Weights of a small mixture-of-experts language model, trained from scratch on English Wikipedia.
Size: 11 layers, vocabulary 16384, 73M parameters.
Experts: 12 experts in each of 5 layers, 352 GeGLU neurons an expert, 2 picks a token, a sigmoid router.
Training: a variant of Muon for the experts, 309M tokens, 9433 steps.
Below are experts of layer 5 (counted from 0) of a mixture-of-experts language model. Rows are named router (the router's row for the expert), gate (a neuron's input weights, with its number), up (a neuron's input weights, with its number) and show model dimensions 0-127. Each number is 128 + 32 x the weight over its row's rms, rounded and kept within 0 to 255.
After each expert's rows: a language model's description of what the expert responds to. This comes from a sample of Wikipedia text that the model never trained on.

# expert 3
router [102 142 170 101 178  95 133 122 145  60  92  93 107 118 156 128 143 146 120  53 119 118  89 145 116 130 156 124 135 103 164 104 186 152 118 106  93 138  94 187 161  97 132 106 105 152  95 121 140 107 179 129 152 123  85 104 122  93 158 159  81 146 101 162 129 154 153  75 134 145 146 146 125 132 137  51 181  74 140 141  94 200 146 170 119 114 156 124 112 169 126 116 124 140 175 137 102  84 170 136 142  84  85 155 127 134 177 157 129 149 118  44 116 194 176  98 154 133 122 115  54 142  81 173  73 148 112 160]
gate0 [191 106 141 105 129 115 116  78 145 165 143 117 123 121 106 132 136 199 125 140 119 140 148 117 157 120 162 172 193 117 159 115 118 175 142  62  81 174 110 106 170 156 168 110  97  79 148 180  76 174 153 119 138 110  77  89 122 132  98  91  99 126 145 111 156 118 118 117 108 120  91 143  97 128  95 119  72 111 129 166 195  83 121 160 100  49 140 137 107  64 132 123 109  74 184 101  95 107  99 127 104 149  98  97 152 112 104 131 191 156 119 136  85 119 149 161 150 140  74 157 100 112 155 124 119 140 100 191]
up0 [102 165 122 149 140  60 117 102 104 112 130  96 124 144 143  98 182 148  98 189 105 179 134  66 151 163 126 171 120  74 122 107 156  65 128 116 128  77  78  91 119 144 119 123 119 194 135  74  96 138  34  85 118 132 109 136 131  97 152 114 139 114  99 112 151 152 111 134 125 180 163  87 120 127 160 204  95  60  80 158 125  94 108 124 150 134  83 183  72 119 129 111 103 132  99 143 158 169 179  97 118 105 125 136 133 119 100 106 163 118 141 102 167 180 166 158 151 127 109  51 152 120 152 103 107 106 133 121]
What it handles: Proper-name continuations. Second parts of place and person names and country codes, such as States after United, York after New, USA, France, London.

# expert 0
router [144 178 186 111 145 104 114 142 166 107 124  69 102 147 119 145 122 154 107  77 113  65 112 156  61 129 137 115  87 101 141 113 122 152 125 168 117 145 101  97 121 100  56  97 118 115 200 110 118 139 173 123 147 157  94 134 155 151 160 132 115 136 131 130 100 184 171 113 100 104 105 109 144  94 155 159 153 121 124 129  94 195 147 172 158 155 199 177 136 139 104 124 151 198 143 121  84  93 144  91 154  76 100 144 100 142 128 121 151 117 123 102 161 149  92  79 149 113 170 162 100 120  63 125  59  94 141 146]
gate0 [147 104 111  85 144  94 124 152 141  89 124 182 178  82 129 141 183 160  99 148  96 184 151 116 146  90 155 116 142 172 201 148 136 154 113  70  87 186 168 144  55 166 129 161 125 110 137 168 163 120 129 152 157 120 108 163 134 202 147 145 110 224 131  87 181 122 102  90  94 104  87 170 138 119 129 148 169 148  82 132 110 108  96 142 114 135 194 130 128 120 158 104 124 114 137  76 130 116  97 130 145 155 129  68 131 130 121  91 146 113  97 132  81 179 164  96 158 165 131 122 181 155 103 126 128 187 172 118]
up0 [119 117  87 190  90  23 159 124 139  72 131 158 170 129 176 173 119 128 104 114 122 107 104 177 150  55 130 149 111 137 112 163 133 114  96 139  95 133 113 138 126  83  93 117 138 124 174 106 125 109 111 148 186 122  88 180 194 105  93 102 116  80 153  94 142 115  67  66 135 118 101 155 128 113  84  91 113 126 185 125 136 137 154 104  62 112 172  47 146 150 164 154 115 148  62 135 170 122 145 162 135 139 121 129 201  83  81 111 170 129 116 143 130 167 162  96 132  89 120 140 157  63  97 104 171 136 118 107]
What it handles: Head nouns after articles. Content nouns and word pieces heading noun phrases, often before of, plus table pipes at line start, such as population, part, km, President.

# expert 4
router [112 174 164 128 122 102 108 186 141 100  97  90 137 153 154 138 133 106 113  87 121  41 141 160 112 123 100 107 126 110 165 151 104 170 106 189 124  91  64 122 155 100  44 146 113 113 166  56  98  89 221 111 133 113 130 115 113 127 103 136 130 156  94 151 188 138 136 152  99 125 150 144 144 116 162 164 135 109 127 170 158 142 109 141 118 132 194 148 148 125 113 139 145 170 160 109  92 125 130 168 167 119 155 127  81 111 213  79 118 108  83  39 138 165 130 143 159  87 131 106  51 174  62 156  83  84 112 159]
gate0 [106 181 201 113 108  96  85 163 153 148 156 148 127 134 169 129 109 135 157 149 154 143 105 136 114 139 140 155 177 158  82  76 139 143 186 128 101 149 118 197  82 103  97 152 157 124  72  20 116 149 139 117 179 142 153 156 117 175 125 110 159 131 128 175 166 135  72 167 121 123 171 115 101 159 144 129 109 157 159 163 141 131 127 100 139 158 192 141  81 134  86 145 137 155 125 134 122 124 189 122 119 131  66  84  95 137 185 135 147 124 158 152 113 116 110 133 120 121 125 146 116 131  84 139 118 112 128 148]
up0 [131 164 157  99 127 145 120 144 148  95 152 115 127 107 117 122 109 134 123 113 134 181 129 118 140 109 164 165 196 145  99 124 152 133 158 119  82  63  83 205 128 107 153 154 108 120  95  88 139 171 125 127 142 116 148 123  96 131 146  79 153 128 148 147 140  99  65 182 145 119 116 119  98  97 155  83 134 159 152 171 130 139 133 118  94 154 142 108 134 130 113 162 105 135  75 151 104 140 168 114 105 162  86 132 142 126 133 115 145 109 146 166 138  83  75 142 123  89  43 115 142 158  96 101 205 104 112 119]
What it handles: Digits in dates, numbers. Single digits inside years, dates and statistics, such as 2017, 1979, 44.37%, plus month names like September and January.

# expert 5
router [125 196 171 111 207 114  61 172 155 125 133 171 128 152 104 141 150 153  57 114  69  79 129 136 133 161 122 134 150 111 149 138 148 175 144 107  94  87  76  84  80  59 126  79  81 116 178 165 125 168 165 122 133 138 123 126 126 131 138 140 134 200 110 162 133  99 151 104 107 107 137 130 104 124 122 151 119 107 184 160 152 186 146 163 156 126 129 149 169 139 156 122 128 169  85 118 101  98 168  76 116 101 111 106 103 159 153 122 152 168 108  46 154 185 159 121 103 130 108 134  66 215  58 168  98 124 142 186]
gate0 [154 113 124 138 100 111 135 134 122 126  96 143 101 167 102 163 129 123 112  81  68 137  58 124 143  47 134 173 102 158 155  68  97 128 128 101  99 105  90 156 159  95  83 114 149 144 152 166  94 131 161 110  52 103 130  82 147 101  96 183 136 141 112  28 148  51 113 169 145  84 151 216 139  85 136 154  76  94  93 138 106 144 136  73 156 179  88 168 104 117 135 148  89 164 111 125 137 152 158 137 133 106 176  83 123 127 141 114 109 127 224 108 160 154 143 156 125 167 121 116 119 182 134 168 166 143  84 154]
up0 [164 118 133 173 129 142 144 141 161 142 125  95  68 129 101 111 192 148  72 124 112 155  79 113  96 117 132 114 118 133 106 110 110 178  74  87 152 139 175  92 131  80 101 101 195  99 143 127 149 108 106 206 160 146 184  93  78 131  78 164 114  71 156 146 155 125  77 149 142 124 111 123 120  53 128 134 133 156 116 137 144 110 129 122 160 146 132 100 142 190 144 127 102 165  98  86 137 111 158 174 143 132 104 128 103 148 111 150 190  84 114 144 157 149 169 108 113 127 144 142 111 163 174 124 111 136 179 138]
What it handles: Name starts after prepositions. The and name-opening pieces after of, in, at, starting foreign place or person names, such as the, British, San, Suk, Pak.

# expert 11
router [156 167 149  78 203  91 129 115 149  97 124 147 172 105  81 148  87 122 118  85 142 138 154 158 135 142 157 100 162 104 181 135 154 134 140 119 137 147 110 119 192 109  47 115 141 125 192 103 150 111 162 120 147 154 128 196 159 110 100 109 113 160 112 165 146 132 255  97 123  87  84 164 114 137 130 152 132 114 149 206 155 147 103 137 115 152 161 183 151 154  95 127 135 140 124 134 100  77 154 119 120 133 150 161  56 143 147  71 168 122 117 101 129 201  88 163 172 143 146 205 122 239  85 129 105 139 133 127]
gate0 [132 152 130 107 108 114  95 127 128 226  88 147 178 184  95 154  59 119 129  76  99 100 132 138 161 134 175  93  58 125 154 110  90 128  61 126 159 142 112  96 166 180  81 108 160 161  81 141 182 170 113 168 160 130 137 153 100 109  84 144 126 161 136 181 142 126  66 131 141  99 127 242 131 132  65 138  88 135 155 137  95  98 121 109 110 106 170 110  88 144 150 110 149 153 104 122 106 105 162 143 101 143  92 134 101 134 139 167 118 146 141  88  66 149 146 130 133 121 200 186 128 142 163  95 160 117 133 134]
up0 [129  84 116 150 149  90  85 162  19 136 148 134 163 153 115 175 129 136  63 114 146 147  68 123 112 188 127 102  73 173 115 145 144 122 124 110 157 160 102 114  77 151  86 156  79  96 114 156 163 132 107 147 116 188 124 131 127  95  37 202 108 168 179 117  81 161  98 117 139 146 162 129 100 156  95 191  96 115 117 136  98  98 124 110 114  98 140  81  79  88 160 134 127 141 171 160 106 118 122 192 103 122 142 105 176 114 142 122 113 106 154 118  77  72 135 102 130 151 137  69 149 133 160 127 107 129 175 139]
What it handles: Prepositions of place, time. Prepositions like in, on, at, during after verbs, plus some mid-word pieces in technical or biological descriptions, such as montane.

# expert 8
router [132 168 188 112 154  81 115 132 167 103 120 112 159 142 126 150 172 140 121 137 117 107 117 203 144 122 111 116  95  86 185 131 185 154  91 126 129 147 130 146 155 181 101 128  81 138 162 141 105 137 194  74 140 117 125 150  97 118 123 166 122 116 125 170  89 130 169 154 164 132 130 170  90 125 128 139 127 119 149 171  97 153 143 195 119 127 158 165  84 153 137 142 138 166 157 148 117 112 175  89 127 123 173 165  75 112 163 133 169 150  71  96 119 138 169  63 163 108 171 127 158 187 127 149 124 152  85 131]
gate0 [163 154 110 118 170 137 158 105 170 131 115 145 167 141  84 144 158 162  55 138  95 159 123 142 138 111 125  90 136 128 116 111 100 130 105 167 138 131  72 137 102  52 132 118 156 154 136 149 120 144 152 160 188 103  63 108 127 138  94 139 186 161 137 152  90 118 135 115  78 159 137 161 103 151 136 174 147 133 134 159  94 113 105 148 126 122 136 123  63 147  64  80 181 119  72 114 148 142 128 122 153 104  93 132 132 114  98 133 116 150 180  99 131 138 159  46  96 157 146 108 160 106 131 131 165 150 152 114]
up0 [ 99 167 151  66 147  67 149 152 137 174 115  78 118  87 113  95 145 118 125 113 107 167 155 166 157 175 128 170 115 123 153  88 122 164 150  94 104 116 120 201 162 168 185 127 137 110 115 141 119 132 135 109 134  67 171 160  84 122 145 114 140 120  55 139 169 130  76 119 163  96 140 114 207 143 156  74 124 161  67  55 116  57 153 129 162 164  64 145 177 124 114 186  75 117 218  81 151 153 100 104  79 197 131 130 127 142 144 191 133 102  87 136 122 138  99 161 105 164 148 187 125 171 107 137 139  73  84  95]
What it handles: Verbs and infobox labels. Auxiliary and main verbs like had, has, became, won, plus infobox field labels before colons like Recorded, Elevation, Category.

# expert 9
router [123 192 162 116 177 136 108 127 168  90 146 143 139 109 115 116 154 116  94 103  77  96 118 147 105 134 161 169 128 124 163 136 123 136 136 116 131 155 146 148 116 111  86  94  86 127 118 108 154 152 203 131 123  97 114  83  94 145 113 134 161 137  63 158 145 148 162 101 142 108 122 148 185 117 132 135 156  83 162 135 179 154 116 132 175 115 143 160 124 184 136 180 110 132  90 114  81 132 102 142 117  86 140 126  93 120 181 100 148 119 104  58 174 208 136 123 123  91 138 203 157 156  67 139 111 116 133 161]
gate0 [159 165 171 133 102 107  96  96 119 137  96 166 108 100  92  95 198 147  83 133 160  64 155 200 118  77  92 153 130 131 148 142 131  91 149 156 113 133 125  99 155  99 128 146  58  70 120 126  85 155 125  96 115 157 169  92 124 206 159 181 100 135 106 155 122  73 109 168  66 130  97 156 113 153 157  95 149 152  70  82  61 155 144  88  97  95 100 125 178 128 107 144  93  91  61 105  71 130 122 122 110 133 139 163 145  94 153 139  80  85 112 107 181 133 163 126 116 122 103 166 139 183 139  93 126 116 139 178]
up0 [190 157 126 113 133 140 110 126 231 147 103 180 104 172 170 145 137  61  90 132 121 108 153  96 142 152 139 149 171  97 126 140 115 122 163 152 114 158  97  86 157 120 130 108 118  83 146  68 126  66 161 135 130 110 104 100 118 140 155  82  92 145 153 101 168 145 122 115 164 105 194 136  77 124 141 155 123 137 114 154 119 137 155 111  92 143  71  55 171  97 102 138  87 126 106 124 148 161 115 148 113 163 117 133 135  89 136 138 169 125 124 162  31 151 139  92  81  94 120 178 113 128 137 108 125 110 129  87]
What it handles: Spaces before table numbers. Space tokens and leading digits or capitals starting numeric table cells after pipes, such as 100.4, 252.2, 10.

# expert 1
router [150 152 213 106 138  50 104 172 133 125 151 160 141 127  91 143 133 125  71 123 173  61 139 114  88 113 127 150  66 109 136 130 172 141 139 140 125 107 135 171 131 144  65  77  81 136 162 138 128 139 127  78 156 140 130  79 165  89 145 126  79 153 128 134 106 115 195 169 181  80  84 118  85 107  98 135 124 116 171 140 112 180 105 118 114 113 118 130 124 163 140 187 143 157 142 118  90 113 166 147 132 162 111 131  84 120 181  97  80 106 101 120 173 180 131 107 157  83 139  99 125 174  70 135  65 105 101 125]
gate0 [142 123 120 164 122 104 110 120  77  93 118 143 120 126 135 157 118  91  67  72 180 122 153  74 146 111 120 134 179  87 121  80 102 128  69 159 113  85 161 143 180 158  88 131  71 132 178 176 138  68  75 135 137 115 126 117 175 104  98 104 141 130 185 123 102 119 102 145 108  36 132 165 147 165 117 155 103 154 113 131 106  90 173 173 110 190  97 193 100  74 147 141 129  87 146 144 129 190 112 151 130  97 118 146 116 158 130 119  89 167  84 152  98 143  48 138 139 183 113 100 147 125  69 156 145 157  92 154]
up0 [126 129 134 151 113 144  85  88 123 122 154 142 108 110  74 136 165  67  78 128 124 151 119  94 129  91  93 100 160  83 128 119  81 130 101 146 122 151 193 148 131 137 131 148  94 162 141 130  94  95  92 166 158 133  93 150 147 122 153 118  80 170 181 128  98 128 154 142 175 110 134 105 115 141 129 117 134  81 186  92 108 144 131 183  87 140 159 124 113  97 171 105  87 108  91 122 117 103  96 129 124 138 116 115 168 151 123 154  92 151  94  99 107 122  85 156  91 129  84 128 117 156 115 156 107 134 119 159]
What it handles: Table cell separators. Pipe separators between table cells, especially after numbers and names in election and sports tables, plus colons after labels like High jump.